Below are experts of layer 2 (counted from 0) of a mixture-of-experts language model. Rows are named router (the router's row for the expert), gate (a neuron's input weights, with its number), up (a neuron's input weights, with its number) and show model dimensions 0-95. Each number is 500 + 40 x the weight over its row's rms, rounded and kept within 0 to 999. Numbers have three digits each.
Before each expert's rows: "comes after" lists some tokens at least twice as common just before its tokens as in all text; "gets" lists some tokens that make up at least twice as much of what it gets as of all text. This comes from a sample of Wikipedia text that the model never trained on. Tokens count by the router's weight.

# expert 57
comes after: " of", " in", ".", " for", " to", ","
gets: " the", " a", " The", "The", " of", " that"
router:455503552493402506487562528540526523522488525536486490512544486436481595489544448453472449522480556472467534523514496515510464542494539502496436444470364546500512536516504501575484547501502468446571536464534469578514508480504453477543469475509526500413518466467403509524509544523497527482
gate1:510492460521528540480473633527527528417446501534431444497470503503563480487546527471516461462501489479491535498472525484456481465504458496495434574546465491510481560465451503513507466538435578448404481533507491428439484451507556476481450500510453542496484564463491552558495470460452523483
up1:461473441508450497438487432498500470585501499505502438519581481466527485462486497490495508468521484524513527566532466514501556481502524446440480523501536512517482477470491511459549400585495477470472560473496606488506577523534495493469550566563516507588460542581504487533474531579459503470
gate2:497447484507468461531485489494580544529492499414488452523479544514531465545471456511556490485502439415488481417519538473501536474484503470488545530533499494468527475483478516449458427490479493423469446489475497518470479573501446525482465422495508519658562522476539548556545445480490482489
up2:525489465458503540526515516492423485556540475513487566457523457533493515430457546466460440503496557572511495621488470546491543454511502473508490502396599505536457559513506467543488514453455487495554483520484530452595484489500528484462531609495498504465498478534461448445472500514499484511
gate3:481503518473593455537476528507462538511467514461477471500503468432384478550497456498430473483451511523493516489553525592500456521453489502508425428478497501455569471541531459489535509417441460490505536484474529491502487516532477517538527487507495421408505494568563529471556545564473529529
up3:594484486508478507495501471590500495509530541572467491503490506532546510553469438483445539463531525539478423525571531539534508523579531443457539552449509498451612545517463493533475531553477556640474515523521539450483506469490545495529505525465539457491529490490467522504544507479503469466
gate4:495488511466572469528557555532494527468509545527531533521518515508475451472549473482473453506512504468462534552581454480552401509443486463523474456477452487531509487463578482495457536557473486425517591486503541519554563475558503490550473572503489429405524487525500504550513465560507573500
up4:506423518518590475470478460539503511479530525541503557470507509398509526457469446545490515493519448496478545472469515522429520542497467446529599449533462567540533489551472545468462489490545479539511530505467443555446550502477533518498510491469522535550502433603468506443523430506501579491
gate5:414426540410579533505518493524563484521513508524488550511442484489525502492471556550546445515516481456498465472521476456496464444521472475453569443522506450467463397505528529507513445519476510447498525505509479453535471524512458515480436498473503533579503482502538523573542458414409494453
up5:618588497576436477455492499446458512462506476488503442488561507526480508506502468456455559466470536542517519481496524547499522576499521508561461592473459510516523593489482487501489558482508492571469462470525515532483555471461556497506541500555469476436508525529467499423471514573566530488
gate6:456508569423533514494572517543465525553531518535502502507511484515499563484455490446399469527514529475514546541556492547532504468464543499535479456451419503511503524575527513496579486524493473509578540446527499539501511504470516465557444548531500402458498526443442548500412472512455544472
up6:526549479557515394532469494467535455557498492502547529509526459457449527524550504485500583509525450500513428501486459461445495500482502531434478461542491478519568478491500545555452460519553491430500493491499502405475508507479491572527484477493521469588418464517552461437418575493537505507
gate7:564543506509510449451454458464440540497505479497482474520560504463420495482528509515534493464468506429501473519502469493447553472543438530501485478543475474444509528428431528492526598542494482549532533470515460544575516471446437596538453494535480460410444572494463517449488524512519543497
up7:459437495522488497530573509518581419529476531501501491460446528578521519528569522520483510512519495510492478498501539502598523503499527529521553515494481538570433446511508496523478443425494538457473494535486534492399490531498535425473480470426498505539594427536525465600494471515509481527
gate8:462504507503527496484556587504517437486509498488545425519532488566551520561496502450495470548507518467538526532529457522500521415538386464477482509494542450502411506488549479545487546507514513489522588422557539519496490491481503428393455465493514518438545501512502518534559514478542441492
up8:474521497498517505473467511555399505526524496531520533557566540501525461573557577515506463539492553436482502439505523500490563482531467446515527526458545462504506454519503531579605496508450445545516529462576485489499467384495510462515410477511473502460466457547470474507538528455500484482
gate9:473519506603457545520473481539547572483470468501413478539480511480503512558594474461537459545500483561569545560485459549485472499515514542533490591532482477486483497519548510528445476542497539537462532451459525463573498493529521476458550574516550472506565454498578476484438485444508506512
up9:434406507577495552509460433545527562463484443481492480542472512477519524555587475436483485573500497598526518522504534490464484543527552467614467523490549525555529524500502513483454496504583479513436534440454511511559491511495509482472503499469564494546549482462525510493435544480512509479
gate10:446448490468560496435548552505520524443554506551503578486478536463496432478511464512601540511500528493495506483489492508485528423385504473513524506484474491578523508526497539519543530515475511441488503585473517556470469453452526535580514533481416445469527516434476488483454472436496560504
up10:545472520494524498537530539436553509512484501525457465449441522449465493548514483457541507522507514475520520490498518570477499467445466525555501453537513431564447502430590606547469595506531554493526545523505431507487539538440496468499471592412471478531481524542546495496530466470512510459
gate11:536461469529553507511466444529491538470421429492476553513477409503491484512535496494597511432543501488493528464505515418500497461528508537542469562554486466542557470462407501492498451515572459550453530489462504468512478500514519571474548558556436562591472525539498467524481483491470534490
up11:445433501472500501578473452530485536466507500508488515531481475467488512486498456539555498449574481459475511418492480485564560522442524547512449528585508506527569459515498465495565475525472476451469481457506583454482475490486558553497543549521479543585423534490513417558515476533430537469
gate12:427443484488544552492508494543524480445528468474539417511463485492433543527496540516443513457496436418535469498501486491454442499463440468502436462422451548442504564553484416462507535511505516460440499519562530567484523566456490525518535457487473478572560521533484520518554471470477465482
up12:402438493493529546477517483535541489443532473489522444526481501506439550547479495536462490480497453430557472527489490487450461476451422453511443464408463533440488563556486399457497529534504523463449510486574554549506534555443499526496518435497466463560551509533475510512542472473508475496
gate13:557479549555458508533470496583536475531534512477472432539488545554474510474506436516434486479487422516460484545522496504475405378500512467518466441545514496492486515549556442556426508487541530461483484477521532499565494485489460465485552439562500483570462535469474494500468415477534490503
up13:543491582553471514532475491583523487537555513499479445530482543534483502467497445493425476487503428505472496532518491499487364387477512492496483441538492489470508525514557446524445505485530526472490458477534550496576501500512469479495576449582505481535451534498458495505501388473528497501
gate14:520444493541454419499442478501514495465499482512494537501525463507586528556537493566460489484541515476479436529460554467417522501527483462483552543538607480532491563466539465499508495476468535513452438494484552586519457540486527499462435483514463536582477485474492483469449474470499396445
up14:519425486543475578473568469548483493446452500539485541474495521475486526495545468421507433444555537471472443456469470480544482513503555522550461501511390485507488490502494478536455509518531468536490497475588527494480432570442528498533510505435492521478446446546452470512517529543572428442
gate15:498432465480518435521486465539415432463506480512514495512518478468529526499504520548489442499454463455520495419525503465456488586464471466533431478470469546541516490564452495531489466568496427518503409468512528473472492490444473504528408465432577496579469509534531539485560545518462525537
up15:500549532503509514470505512442606557517480531452494504482464521511451499482534470473491569515538551545499479581482512528542493429523531518454562498516528472460518493430555493476470531416507562475497578550476484548531500496567508502470599559562436497452501499471467467535416436478533463491
gate16:534464484537545515583448508656522431510518526484479566424495487493525523492505509447520474499543469493580489525442565485494503511526479417532443460580530481497487470451517400503455428515486489489517487499437530405530488503494513482507525516499489522488471484531502490519524569449482472522
up16:452506502449456516410523548394532491504488515529531473520519490478490490434389424494500569518488503558471494505510473539477509500455481551457583504502515485487485477566513514496506541506535510550506449538567516546439513546451474432428506524448487431534549543420525561503478455517466510513
gate17:500470532491498505476546493521542540476494452502509504585544510486483444435534443478496476596497463513531475520460500519680464495496475518524478457448500450502541458484547479535491528412530461500501458476486565504468467502535501510468534525524521481405492510440457506521557502470479594485
up17:451519495512511403513458507484466465494495537491496474449510535468507536569481539519442594495554520482497509541541514456343534505483531456494499499539482543490507465524458451454516541554430502544462440466501480476497536503478551542536472517508554487589492514583563521525505571504498452478
gate18:507452520469540476562512527477505508401507457453525527469464536506570443518445444515432491468504518421579454514488575600475529486562499533479530496407487429537463508484505473447506518512508502451474457506556532497511543494485438521488531456529502489549571563509515464578504499483478556483
up18:497459529487535466543543528495488493392514467462524541462453513533541477510464448499429496451483517426566461498507558609473499472586492523489532499408478428535485502501514497435525517500516507459468445536577512507511534493463446487518540462529500506518584555512495450577511478477464563469
gate19:525464470519503451488538439494498459469470501406503495422463505492471545491514444515502524475509547554509528503553513513508523562523521521499591563425520472629536495483520567530519511443556554540426512454480524560492495466474511515472508500480463499622515520511551499492554440516495461543
up19:461515537491518569527474548502511563519516493597515511559507500553545469477511503493508458523480478450493471510455474476497485475493486454473408440560488524382454504513483409452471472555469456462580477554505451441510510528533515489519500486519523468377492477505455509521441579471492533490
gate20:471462441501457479459575488537619452553541545476535459540462414496480492492468577475506512492553540446537547479494428482477441453444506512516506506511490506491499498442578461504542426528446528481524498545442587516521519473476523439468486499448463521527454517501483492567449478531450478483
up20:493566543477520523550422528464377539482449460514484559470521597497540514527532444498498495496452471559461451520530555506566567565538490496452486504462492494495504482520407525496473541489551463503485513449585439481475469533524497546531507509545557489483546464517505477467571537477548535518
gate21:634460503543491549515512502498507518486503492517543440553528494454544586423547540543419498474507542490411480509512545508481572483556440548571455468479497487495521566501404486526524495510435553544509548508544460538484551500501511513493480460505476476499499517564556511565504485480487524468
up21:618456536560496565538502529506500504509514450508504464544512512436533602441536509546394505492497517499419505475479540502487533469514408521554460456497509524477539601455420491530511475515454549530511538481537467523486541535482515526472528463527474475503517529553546522515505475477486538421
gate22:589485510476485486484487519487483540447489555433497502503500503431466508421467490519479437435471457512530476515480477499504563529410468507514551468441472415405544537475540474508443554566438500503504430533473510583490567488444528563413510491463503474514506461516473483511522506546479465474
up22:385490469485501529555524473533511456530481477559483513475492511569525534559558537493540548561551540506494497491534493509530484459547545487527401528599524573573454465496494495494563453475559484525542545469511508401502432492551481452546491566503496488455475498536505494513499520511527570487
gate23:471458470508476528460418428501469488503468479476475484519461548503496473567527536475440494499408543521444484560500504533511472535599457543471559503459548521462441553506462544494501537470531499482485489432459488519537553575455451540497445407486485483447480396508522474476506460474469477452
up23:570554553456511481550548558490504491483565508525513515471512471487525525467461476526558521496557440472557532476495543473490524444449558482507443515528504486517537471496538489515522473510465478525495467568519511480470403453555562481493567635534512521535566624479512527501480498526516491556

# expert 38
comes after: " of", ".", " the", " in", " to", " and"
gets: " the", " St", " New", " The", " of", " South"
router:440507564496471499543592513566492546498458560532498466529556494505509529479499454439473453500425457471378546503521493546524480533471494434540415460474468515488547522533566476555497538462499473502547489471565478538510523511547477461557480525539524497454509437407476537520541538528488533486
gate0:523528477505502532512535543472528580498504521540454485430535505518573440511518472578515478527475470489469540470513543574433436526543537478452507544514537511520549536477496493482495434460600524540534455504495451422536524432532427482505460545559493514462509532469421478468574561448514505524
up0:489480525497494458484475465529477418507491477462547515572465504474429566492478525428492532468523527529525471540485459414571552468456471533546487450484452488483459469514506499514497565536408473456474535498510560578462478579455568524494530463430514479538489469524579517529429452554508500474
gate1:493494563512518509437485473475508578466536487515473513472513569507473491545540515454511491586544485497455509498517547530501564473464527480476505505548449510570479531489550461497530463517420523494560341506526487461552486478507519528473505434538491492389529474435535573481470447519469513492
up1:497496565525512523428494486484513591476541476521478512475505577508493507533536539446517498587535474493469496503518545531498567466463523477463505517537439497561490524476557460494523463503426532480558354519523493460552492473503516529491522432533503509382521477422539561482475458523471518487
gate2:565509538594558516529522499483529500522479510466507490527580520509461500456531462588437494509531486482366503571452507510474538480492466528496448488466522462470500527468465460524511489466524609482552524451492563493522456530463588508522517466472455501479462525446525532526447437502540493435
up2:444498457428447509491489531461465495498515492537486515445436473504523498502461552413597505524494499529621476447562492469506456489517518497503545502548481521545521481528525555490488525544480410495476438567489461532500549473508385492469463525514532514528537492562470486452541572491461487560
gate3:469552588544492484456492430542433545500493539473492522463473451499524607539484495554460534455482511471509443463545508435486504474479498470458531509510511476528625427492558488486492508458508533531448525497474527483521488547589563545513560498573479466457561451518509527491546524472553521497
up3:490566609540503493452490436547425541490497533475492529461476493480510615518480540523450523469472523484529436485539506445491490468469522485465525490518489462538621434487564500490491513457494536540449534519490495521499481557574555538492564487571476453469551460524520498487549533464544547480
gate4:514468556533557450548474504500480597483524437480477533538471497470524426484428489505484466547473518469430506537529486494456415489455510477507471515495528517525546545477494535498550432459480541414454470535537527537555477479497462531504460454441504490485577553516507485582506501502408417554
up4:517476558519543464542492511498475582499522430495467510559469501489529425467427485516490449541479519471431503531533486502466422482455481477501460512485525519534538531491484542479549422449485543411458471517555528538562490479505450532500461467441506483473577567509513476569498487500395423550
gate5:546533530526443562493524533546542491469432498481540552537486539552530491474519554516501501445444496579421537515499545520547501493481474517580558542541498534486496510480416466555511534471458552502509519520515431505485590551502545405567496502514486464554533415467536453482525507494548549492
up5:543521528531452547478518525535542505485440502454538530536502537557536487487496544522530512444441492612416548532488550502535505521491459525581567556531517528477498511498428456560518505476458547481506527488512454508505610557494541416551492515518486483545540414469513474480524486471565544485
gate6:454447558501481480551521466480501455437469540495466534466524520558548454477479504460519457495476542490498460522430491607492471485488459423542541497502528504466469447543496498565497499537513427573532457513536494517507504485563489485471506500502470567488484612495460555496579591534412493511
up6:545544451507502525454476552512500545577535465517528466519477493454457550525536482526475543504538446513510543490562500402499529516500517581471451515503478497537524554472522495436500514462486572422472538493454520502499484530432513512526506490518541436493515398508534419502415427470599494470
gate7:556529491497453484439512448548500529505574510555477420460495593537508523527493517602536528518498532499567546567513511510433536506474447459580523514486442539529449473480566534467471465560514520534482449490533513487477505488476461566505513504523493582466536490442517589476458498539490459454
up7:460495456481545483567488540455505491509493499437524572574463408488544460503502468445448450502521419465505453434489481493531407468489544527445462494539564421482503494540537471495519507476493501470565517554497486450533468478518507457504490472472483400526449513574462429530527517445493476545
gate8:506484519451574480507491504540527480484509506469511446566460488554532623452511454496508470529508462499519512467469522468474526488436454493487486524555461447492511463491518503536482436421500497475469448451528509474551520556544410520600532446453484597535463486535518517506472476566470509408
up8:495534492526427517483512506468464533512490503543492555445538498451478377561483539504479535473508532509485501537526470515530478496572536511510518497451519545489490568517485499467520560595497498537530560561487487505444480440457591500393454546541513405476518507473473488478520527424531497571
gate9:519514517549475429475510424469510499501460507501493554509496458531505497493433515451543478515526483479461486482485428426489489587492487499596467574512493433460510533513516462511449506502518440500560517474441547454538502437534520538474476410519410542498549494406517580493528473495540552458
up9:495518529477493542548484599474479489526516522504447476472479560480537511519569476560491543474461489536523500523490512532525512411477492573391565465486495577561502500471501477495578438539504566498492466517538489552478480545450494497501516559466566456491462535530478392511445550483504472557
gate10:509487445513496473552501517500495464593477539484461499504405481454488454497535481483457527508485517478411504532429467499509513451463487452541518550521527544421498544406509440575478471498470459464567562539476451491479422504505533476530539522494469569503529553490477584495544439478437466511
up10:506510531455506485460510488516506578408528471533536501509574519554538558516472521472542477490519473525576509464544549501515481557558522508447475432473457478590503470588471550425523525481558545537447471445522558503493565490483479511464459479511541445522484442492502421496444550522551543482
gate11:448491495501452629529495522467506500466470496475588500465467542531569554553512518494538530587510487452422492489541549517537482481558467455563554531514544491478552481578532480467462508542462509509479506460522422525482447452557543484527498472549499507467506477451450556532522540466576503481
up11:567509494481543365472512471511497500534524503517412510535529470465419445452497480500477470415501519545579514515462456483470515516442531548448444476488460519520453526430469526526537498450535506479517494545474579473521552549440448496478513544452501495528483516548549444466479455538436497524
gate12:568448561510486552454476469505505559497491513433571477428467556499469474474491503499526478529534524560450536462493577468518469499502494507497489506541453486479464459457459524490419563474471541518500494580522410539438530492481585507546473575547485517521418478563485491466510521497577446470
up12:577448554511465551466477463504496549504487538456562487434476549520477477465499515500526482522532518565447534448487559481527487508505498518494498506547448492479468459451456521495407560482478533536495496576531417542439541489484603506535474576539491525517399500547479499459506532509570439474
gate13:463504485489440487511506529571437525475490550425547513449507528495503541455446510418553488447502492491466561437402475475506440504478466417499559496539514504495452506491560482520565503536471465499461483505472510449537532558524459447520423592531520590511536469467448484541488483513513481448
up13:528493523507551512492503473436555478527516455573447492552475461487485443550556491577468501543483488511554439566600516524494540489533544584492448508449480497490559482503466505466456498472523525501552507499515499556457474460481548532478581396454453407502461520524554522472511523483486518562
gate14:519476518527491467524501579489517474405503491553458438500506484466538434449494439469462488498412446504447479505472511495506508515574473499501564499473578552442511488484527472506568471443487490455500464468576522510560468511562541446491510495483431481465519575506457529411530558530460426507
up14:492509484475505528472494428504468529598487518466533543490511539522477584514477537514523541490572558517529537502516499514483491498419523473528445518551421445541504516512434503506417510529492483528490540541432472472458527507459436535497470543508583526564429457522536481612475448447522548495
gate15:528550446529439539422436494543477507478524477544565461509528453591500457408505468520407461540501483480458457488525493478561510459483476542521539485511545468427494471545503533519419533505432523554528559461494497524530528487556489503567520543520449437499516472471434479524569517472496463493
up15:490449547471576474568574505465532506512475517453429550491478538419511542587499527476584539455485517503550549510476496510445491557513520460477453502496447527578499531449510453487584463495568474457471445544510482473460461521443512493432492457497547555504489529514569511486433490533509535517
gate16:453440495484514522522583561549509565463487491490404488499600547520476470531478524435556512505492430399483538517411528526479516442507522463515507468490493506456520430465584590495532489484542497504495437553434470479506501510469530468523470549477511526550471496465535445502531473511460485512
up16:454431513475510532510594564549512537439483493502413491508594560521468471529482521435537495505488423404486527507410514533479528433497520463512498476482488494466513435483572592492531497493553494518475430547433467480506484519489519452519481532452501520546452491468534441507530468515461489526
gate17:445532564441533415521546501596502499547442477469435461526470482494506545463518508487498540526466538493544513584481521533574445535466512507409512427548501483425552522503558499525518566508581460527519470472503520496469489553472437496456456533490468480462545497481468486525515492574449461488
up17:512535595525535528534525468537514494528516465475454413509459489471513525422485524469500556546485562461550506529474539529516498501414496529471473415533467497446584473575545495508511546486538530542522519433496533418458528503504497484474517569510486400546498546454522443511521543511574516490
gate18:526489500450469447526456468526516528549508572435494570534509515490601491528445483530500513501460413421399492508539442561521509456526446535477515562515525554455569464535528516433457481527557489490515474503556528474495533461483482490583524519519551517491527530469533537480582498503484478446
up18:488510494540538536482552520465468485458486409577514432488475483516421505472559538484498490511549571584599515480458579455462482534457550482517487451495492451560431547464479483565532534464443525519476517488470469527505474534524540520437457469473448480526488486533462470533417513507507517564
gate19:458539580514573511470507491536489502426474523459476563485492526515575564487534516535498455496512424520451527488475530606506508544514506530446494461427470498494512543537519522490523498550535529498470481416569475499552449467514556510403550520466558551493550504441558469501452528541458474469
up19:499459474523483510497550510521513521498554524496550508510620547516561567558511482490507454492516579548535496493432531541471500532500420460494565470510485473453508485504520527477450524565511482504491499421511464561551447525430455511468567597509461506539455488466490540603486522544551503478
gate20:490499530550519566501511493479414443483495469485527440503477496475460572511457468551518483467547566519484478509498499525553464451402504442498523517568479523518458511533512458571468471409398553451482507512531501479471473542467516520514477550514441515443519447490500439495462435427574522535
up20:510485458459479440520499501507567563520503527509474572498535514517543433498530547453488522532452440466527502472499482467455529544590502547510487486462541492494519497469484542412503536616607427557519475493459502539556527479522488476483510448477530474548474544489515530518533568580435461469
gate21:498498488538492506505531534491456568559490467520481426458428487532510519512416485456523451588406540511462598493522497533510535513517467531491535526478469490493484415486548561560481469580478504469515409510473488472496520488485506461601487462496443599453468498475495511509483505480439514502
up21:519503484533516508507526524500452559560488444527478449453415488522502516506427508467494445602417557507458595491519490529496521502517464557488529528475461502511477426477546564559484465579470512478522429513480483468500501478506516480608493451501435603449472487489496503519484500467443501520
gate22:538484606522463520566480444483485423498519542464542425535486518556535513544453540502498472515480482438456532474529507517532485501524467476558475464487529438537494500560509464518537520579485534627593526428563512414490509491503494481533493517506527554451517477490459509479564547526497531508
up22:556483591532436537555467428463473473476533511452523455502493536546500526510469513458505455523495504436451536487516521533524471506504462453540460457476510424547490489596519463529525560555480560594596513426547531419473540479526506467521483514528490535430477456482480474469537524521530530497

# expert 24
comes after: " of", " in", "s", " at", " on", " to"
gets: " the", " of", " in", " on", " at", " for"
router:455531530477463491506525558530557524575513525546502462521563498457492556433513428434477435537485508514465567544488501557527464555510516466511461410470453541472535547577524485505477516472505461443539514495488495564494471504491465456529487534566566491467486459433501556558496565516512598488
gate1:373474487496495489528506537558504468560449511509539443515457518460477499486507442495546500512473519461501518519479472590553478469530543426543465467506476457507555420532536560468440583528500495527560502498462465500472542566521511529520466540502541455406570445509485527514478524542504575490
up1:573520526526477545492449534428524473530492547493482583468541513488521467502447553470442540476512503515480528530503582447435470534500512521512460448516570464524418507438479410439529499523507537481442416504446496488503479469464517485565498481523440430471521503497548475455542575553507520557
gate2:505498488483531517515482502500533426504493479449551555533556540548535529532518491535587577525398438562504499556468491534515489549464461507475496459486507479481461397479494456499530507522560481502579466466447490551485493429477452534537512516530611562525518476454495519477517505495534538583
up2:463481504498464471487519487503464567498503499555436473471438435454442473478493486476408452467591567453477520458522497468475505443523523510529508542525503511533520602504507548529492505481440503494415544557549522452500508554521533483466486525443381433465474534533489483525480486526492466420
gate3:489540521459453523505473498474521553481508527574496457520536479408503530482519552504454492502466514446549595487514459559564482568536492480582466510462446466567540523516475499519473522548511435522537487477433481527538476492526541451518446473592499461458476370453516482530544493536488519501
up3:484532463418452515516510517476485567485540512562455457488556475419534500476506494472484480493483494418539539520508468492542492549489547464580471499436486477520514535538489529519463472523538442543563481466436486520560444477532491433508470517553472452450499360474522472584545513546495530524
gate4:484525492509510506516561475522487512556559511549509579505519490514552483449429482520498451511425535503493489534522463554444487528573493527464566530461470429522572490524495489546451510522423491420487521471544472438478486525543480489477471535477609552498531540474506519573559512399530500447
up4:517470495508481494487448502484500489457436498456484399508475494493435522545561531483483551491562481500509493455458523460567502466420502458542435459528528566483431512451497492460520493461551511575520484528474519557532527452469497511514530454550399438497459481509478462424440478606456509509
gate5:502489472507546487513544532570538543444539435472520547405485481479549448574535478490552493521490559490444550483485492518439485492465500456569483490518509474472491472529573499509517488494556546506544487492510399577517515419555550524526502517456509480503494479489571480497574511388555467479
up5:486505445542500505517549543507556510428558502527507455482492515508521579475515541478475510539482493513487504455491494545473466469426516492565473421516452487500476525596580562550465453481599543482559462439506415571559512514511567477501459514480517538445494526513582526518538516460536495484
gate6:537457572469488443514525471509571465470479558534459536481420559504526561528534529476509484498455468440487529434488405504525548473512486494497460421448450459474507529460405516527496536473543428507462483498426510515529427502443474458495446448456516496513491531526559512539502512479510441428
up6:523440594463498431536506479501559468472494536522477534463417554483521576516532548477473478486451486436467519449492421498528532471517492502518466419432465470486520519474422509546502549472545438494463487503416517522533431488437469453487447446460525520514479536535561518528497502488485456425
gate7:525470481591456536479488531531499490548476604544510461572486477480447542539470543536543486442581455545438429542531484439494547489533467477498552560487538518504519533459474501507482484496476536545519496499529583460567439536500541486531471551472513535491471587519472511487409510478518473443
up7:470533512402547450514489457425508515461550420475469560466523516511517471492507499504441504522435537459568575479456555568470469476477502548487439473523475476512492477517517520509541527472518497420468504512486394548442554510477438507463542439539476484514538456499508513538598484548503493556
gate8:482557579498546473531520461564500489557584512489480423470543479485485561494480482476500443496543517500501451501503571457509549456479423525508531491515464507481485565428512472471517490501434507430538535535432611523460454486551482532487541450529497490450413538492520502548535419524486518480
up8:522465454510434505464488529442536485404437519488526505521434560474516513457540496555510601488470443475493548522481479524468481527535564445478480480480535500500508459566489479585494497501560514548446467452569449499532482540440526462494436578497457499549557501534493499463458593511486473530
gate9:456446473580436489521550478508496539570514517497495485492561444499543474486551563477428495481478504501511463504427539496518493566497493452552525441457524489518430494489494487508428507551496426577505597539505476480450513541476532515491472532483445570506587501449450512574537529552467533511
up9:505539507432570501515466518502517424448476472544512514494446551462449538509514437560548541495489488479463525468604468496466458411459504557451453505563467572521554553486506548479568507444510559460477469472478509487530459436520495516519530516502560434497430489540521510436458517449500472517
gate10:529428492523430508465459479601464449516514501474454485472555431542565488481521518470496495529525493563508498513467512468506466474488552484529442467629518500487529461532457500479417467481497454517468471485472528453548507474564519449444551493524485550534449499475479557401499484587529501522
up10:501497462510469470504462472597487438515516518490483497445522438525548583448524508488469471533488513502522519481482515437530460509519487395533515451543451541441533472570500464460470423487478440498447490489443546482539481458559513477470476494546562553498412446481486554411508504571528519525
gate11:393483496487434496559496500541494521502473531526556549562509544483485528448496579497548459507468506460510561594484514538536421461494501499550509523527466481502515541529523414518521550460513538503536579510519454543515481472546488568557485582546512522416530459487421480500459520546519486496
up11:576503533461543449449425483521500553519496471479411454447514452475504489524529465490402514489498497595454490398486523490488535545579494521497507450502569479543519474486437550489470441488514498534487417456475543502470526500429479472500490429526462466546533540476560461488486476470499451520
gate12:452512480549542522511499506555479490532544525475459488482508495542508486480550483499456406589487536471493500553501424564545486501504415446407546489404493506488479487533477483480425487524510529456462495487516466444483440625504477464466472482540564495450545470479479547504445476491531448469
up12:540477516453447469518517484452498514456464469514559511528493496470507529520465531497536589399508449538498512437501555449474502495493586548587472508581510471519532509457515509507565513461478446530541494498497523545522566365486513536557536488450467514537465524510481438480560528534468544536
gate13:486483497483531494504518640438518554512462564511533549532476487473459502507506449513431456517456516433512548477555558499545500532501532454516495513429500497459534432476558465571527537561543459476537573459484401506487543520509485501538482481491501419458474498508460545559513433490495538474
up13:489440487455460498514509615454515570506485530535560562533461552482465486499535396517444439500461488428512538510534573474502525525475537444494469484408505499415511478493547444541519504542554470483508532491486422520556581512476493499521493483522522468469489491471438543554487469467473530475
gate14:429462506498467545503465510583534529465501502503497529535489535489428438455549516406447497565487513497476506602506492570509533494460535496490489483442439521555517487482527512550532433456515544532546534458482458559489512515514551570506458552484538529466437498466453581506533581520452498543
up14:548488474498533487511498546456423463516481504526475436489502452481581575516425514601554522552526441475466517418463508518474499515495497497477519449571573453425501451500561449478505542526467488462481480518499527479475470473465412401461553477520505464519527482553547445474505501525540480490
gate15:518500490503459573442567472543484542467482511409534516444491491538563485473554520491491451522417492493602459499487507517483474455493471471542564481485512569437501463471486524522479491546529462522455432484472430521469550540534506465492434450511508497493578490454538486561404497491564507445
up15:483500510507548417567441528473495473546512484609461472562511502442439513541440483494501554477578502512406545497520500485543521538508521524465460512520470438538493514522514479486546508436464512476550572527551557476518464462475481520506547558483505495531431499532432503424594482519462498540
gate16:496524470524440518476464519549505514521454514459474423495506500473494476525504551547547477569494504457534473496464542429508444485477565459503518448512395499420521431414605491448493419526510508442494510508469448538564443488522428528491493525546440490485480482470533457484490434532488497467
up16:499528487507441522461460516557493508521450518448484440513501488488498467528494555560539483548496510463520485493446530426497436496467569453499534444502418509434526439438614480428477412520507511450492499509455451513564427493531445535494493519554438499499492496447524459501483446576508492468
gate17:495454481448546528493554563366537450533524542540535489482472567466537467484508513542549506554487455522519562494529526529519510516487549557491492485579538427516456514515482571551526559527552531524487508455466503568469471532462566570567483546457469486521494521541496515538526500493445564536
up17:484458480428546509504547568383543456521524524514545499485473581466543466488516532553549506544479469522526561504524511522522514522481542539486484483578543427517476517503485559524527553551561519546494511454458513566456458513458563562569474560442472492528504529551519528521523521499451559558
gate18:437547520568490569539515531469544472541505511462570579582493534570539475525490494479459514480486518500526486457523473541506483490455470558593515544480549371533493564511441459458470503455497508518546506533426476432520488500504496410476488546501495479521535496461481444473550523480550519491
up18:576458459438534465482470439529461539484438505543395465444496499427452477495507517554550500534531520523490511514482557437501517474558500463401490487557477607487526421456529545520536512530516526498455514487552510561456512503516474580502526440494551487466504513518528547544450474505471481507
gate19:525430510498527516561558565491564528540558486492526482493440490530506536545502506512503558558413501563493524487519495498466462401486504484572533494493507545563459488470480452490538551419538555508521477451403510526513489465489512486497545485484498519474529412403502551455542456447549525501
up19:474585474506475490455457444505446463451449498513450514518567497480505459464521485509506446456587504433502458522494528490526539583517492518435477510513512451452524514512543551520485448587457461493489528562604473490496494533524481500504456528536501482522478583601497451551448532560467455517
gate20:523491497464468548467505468470467576524543520552522444469545545484548537485450434382502489547577514497508483522484491513491516496529554557460467435471448513524533519455561544451497416529542512474471455472464538483613501542502495521512474505502536468550444499584495483542480510545509441447
up20:518475501478470580455516451466473579530529496558518438478538550506558538501446403391474516572572510508494496545487480512506522496502537551457474423463468505529505506477549521454485437522548532469477464456460552482601503552506499530517479506509541476536462497564499482516447477537514441446
gate21:427514513453510500502487502495476549482430569548501468499499485455484467451522515448522478449490555492464474531474472542468410474576536457472455411436454532489575450516521533482497567529491428515546584520536502526545526490456517469509388518505546458445480509543561475528494541498477528469
up21:437447413504507476531499520540468454560484546541504563513477438617497516458476477458453460498409464457507509542469515491547491435534561494560452564499493432413425528518454414504489459471505531499535506489510517476510463501546536518455498512449483541496495503478508518543525502416485491472
gate22:501534496406523496493526573514458512499506619544566500507526440486529519544505493550470527446440543439450457525538468470530472533522514446579522458475502544535549481489523538528448555449439449451550472480511492515492506530506457479490439488581507543454531457430472540521421500519513468523
up22:519482503470425596426472474517502512516526513530493513509521522502521536470520466478454463500356487453535464452456534543536486553472533504573476489514428503447551495507448521433489596539461454515495467452526439517478536493490540526438501506556536482484533405465489499494452471464540536497
gate23:483479482501521525573425464481505439562575544542481488498492537428523578471552480530488519500443496452466491486467559494504488510518483494368484567501460508501486571450615455513533458517468553493483489502494551507441474530458487539439491543576497551490482536511469485487444463540484532485
up23:481491468491515532568429501481521459556550547553446499491483562453526547452549476520470506497452513454480488484461561500493486517531479501378503572509458523514485573459589456505511472516458566496476468511481570482422467529465477545435478550588501572477493544497483497494448483518468553480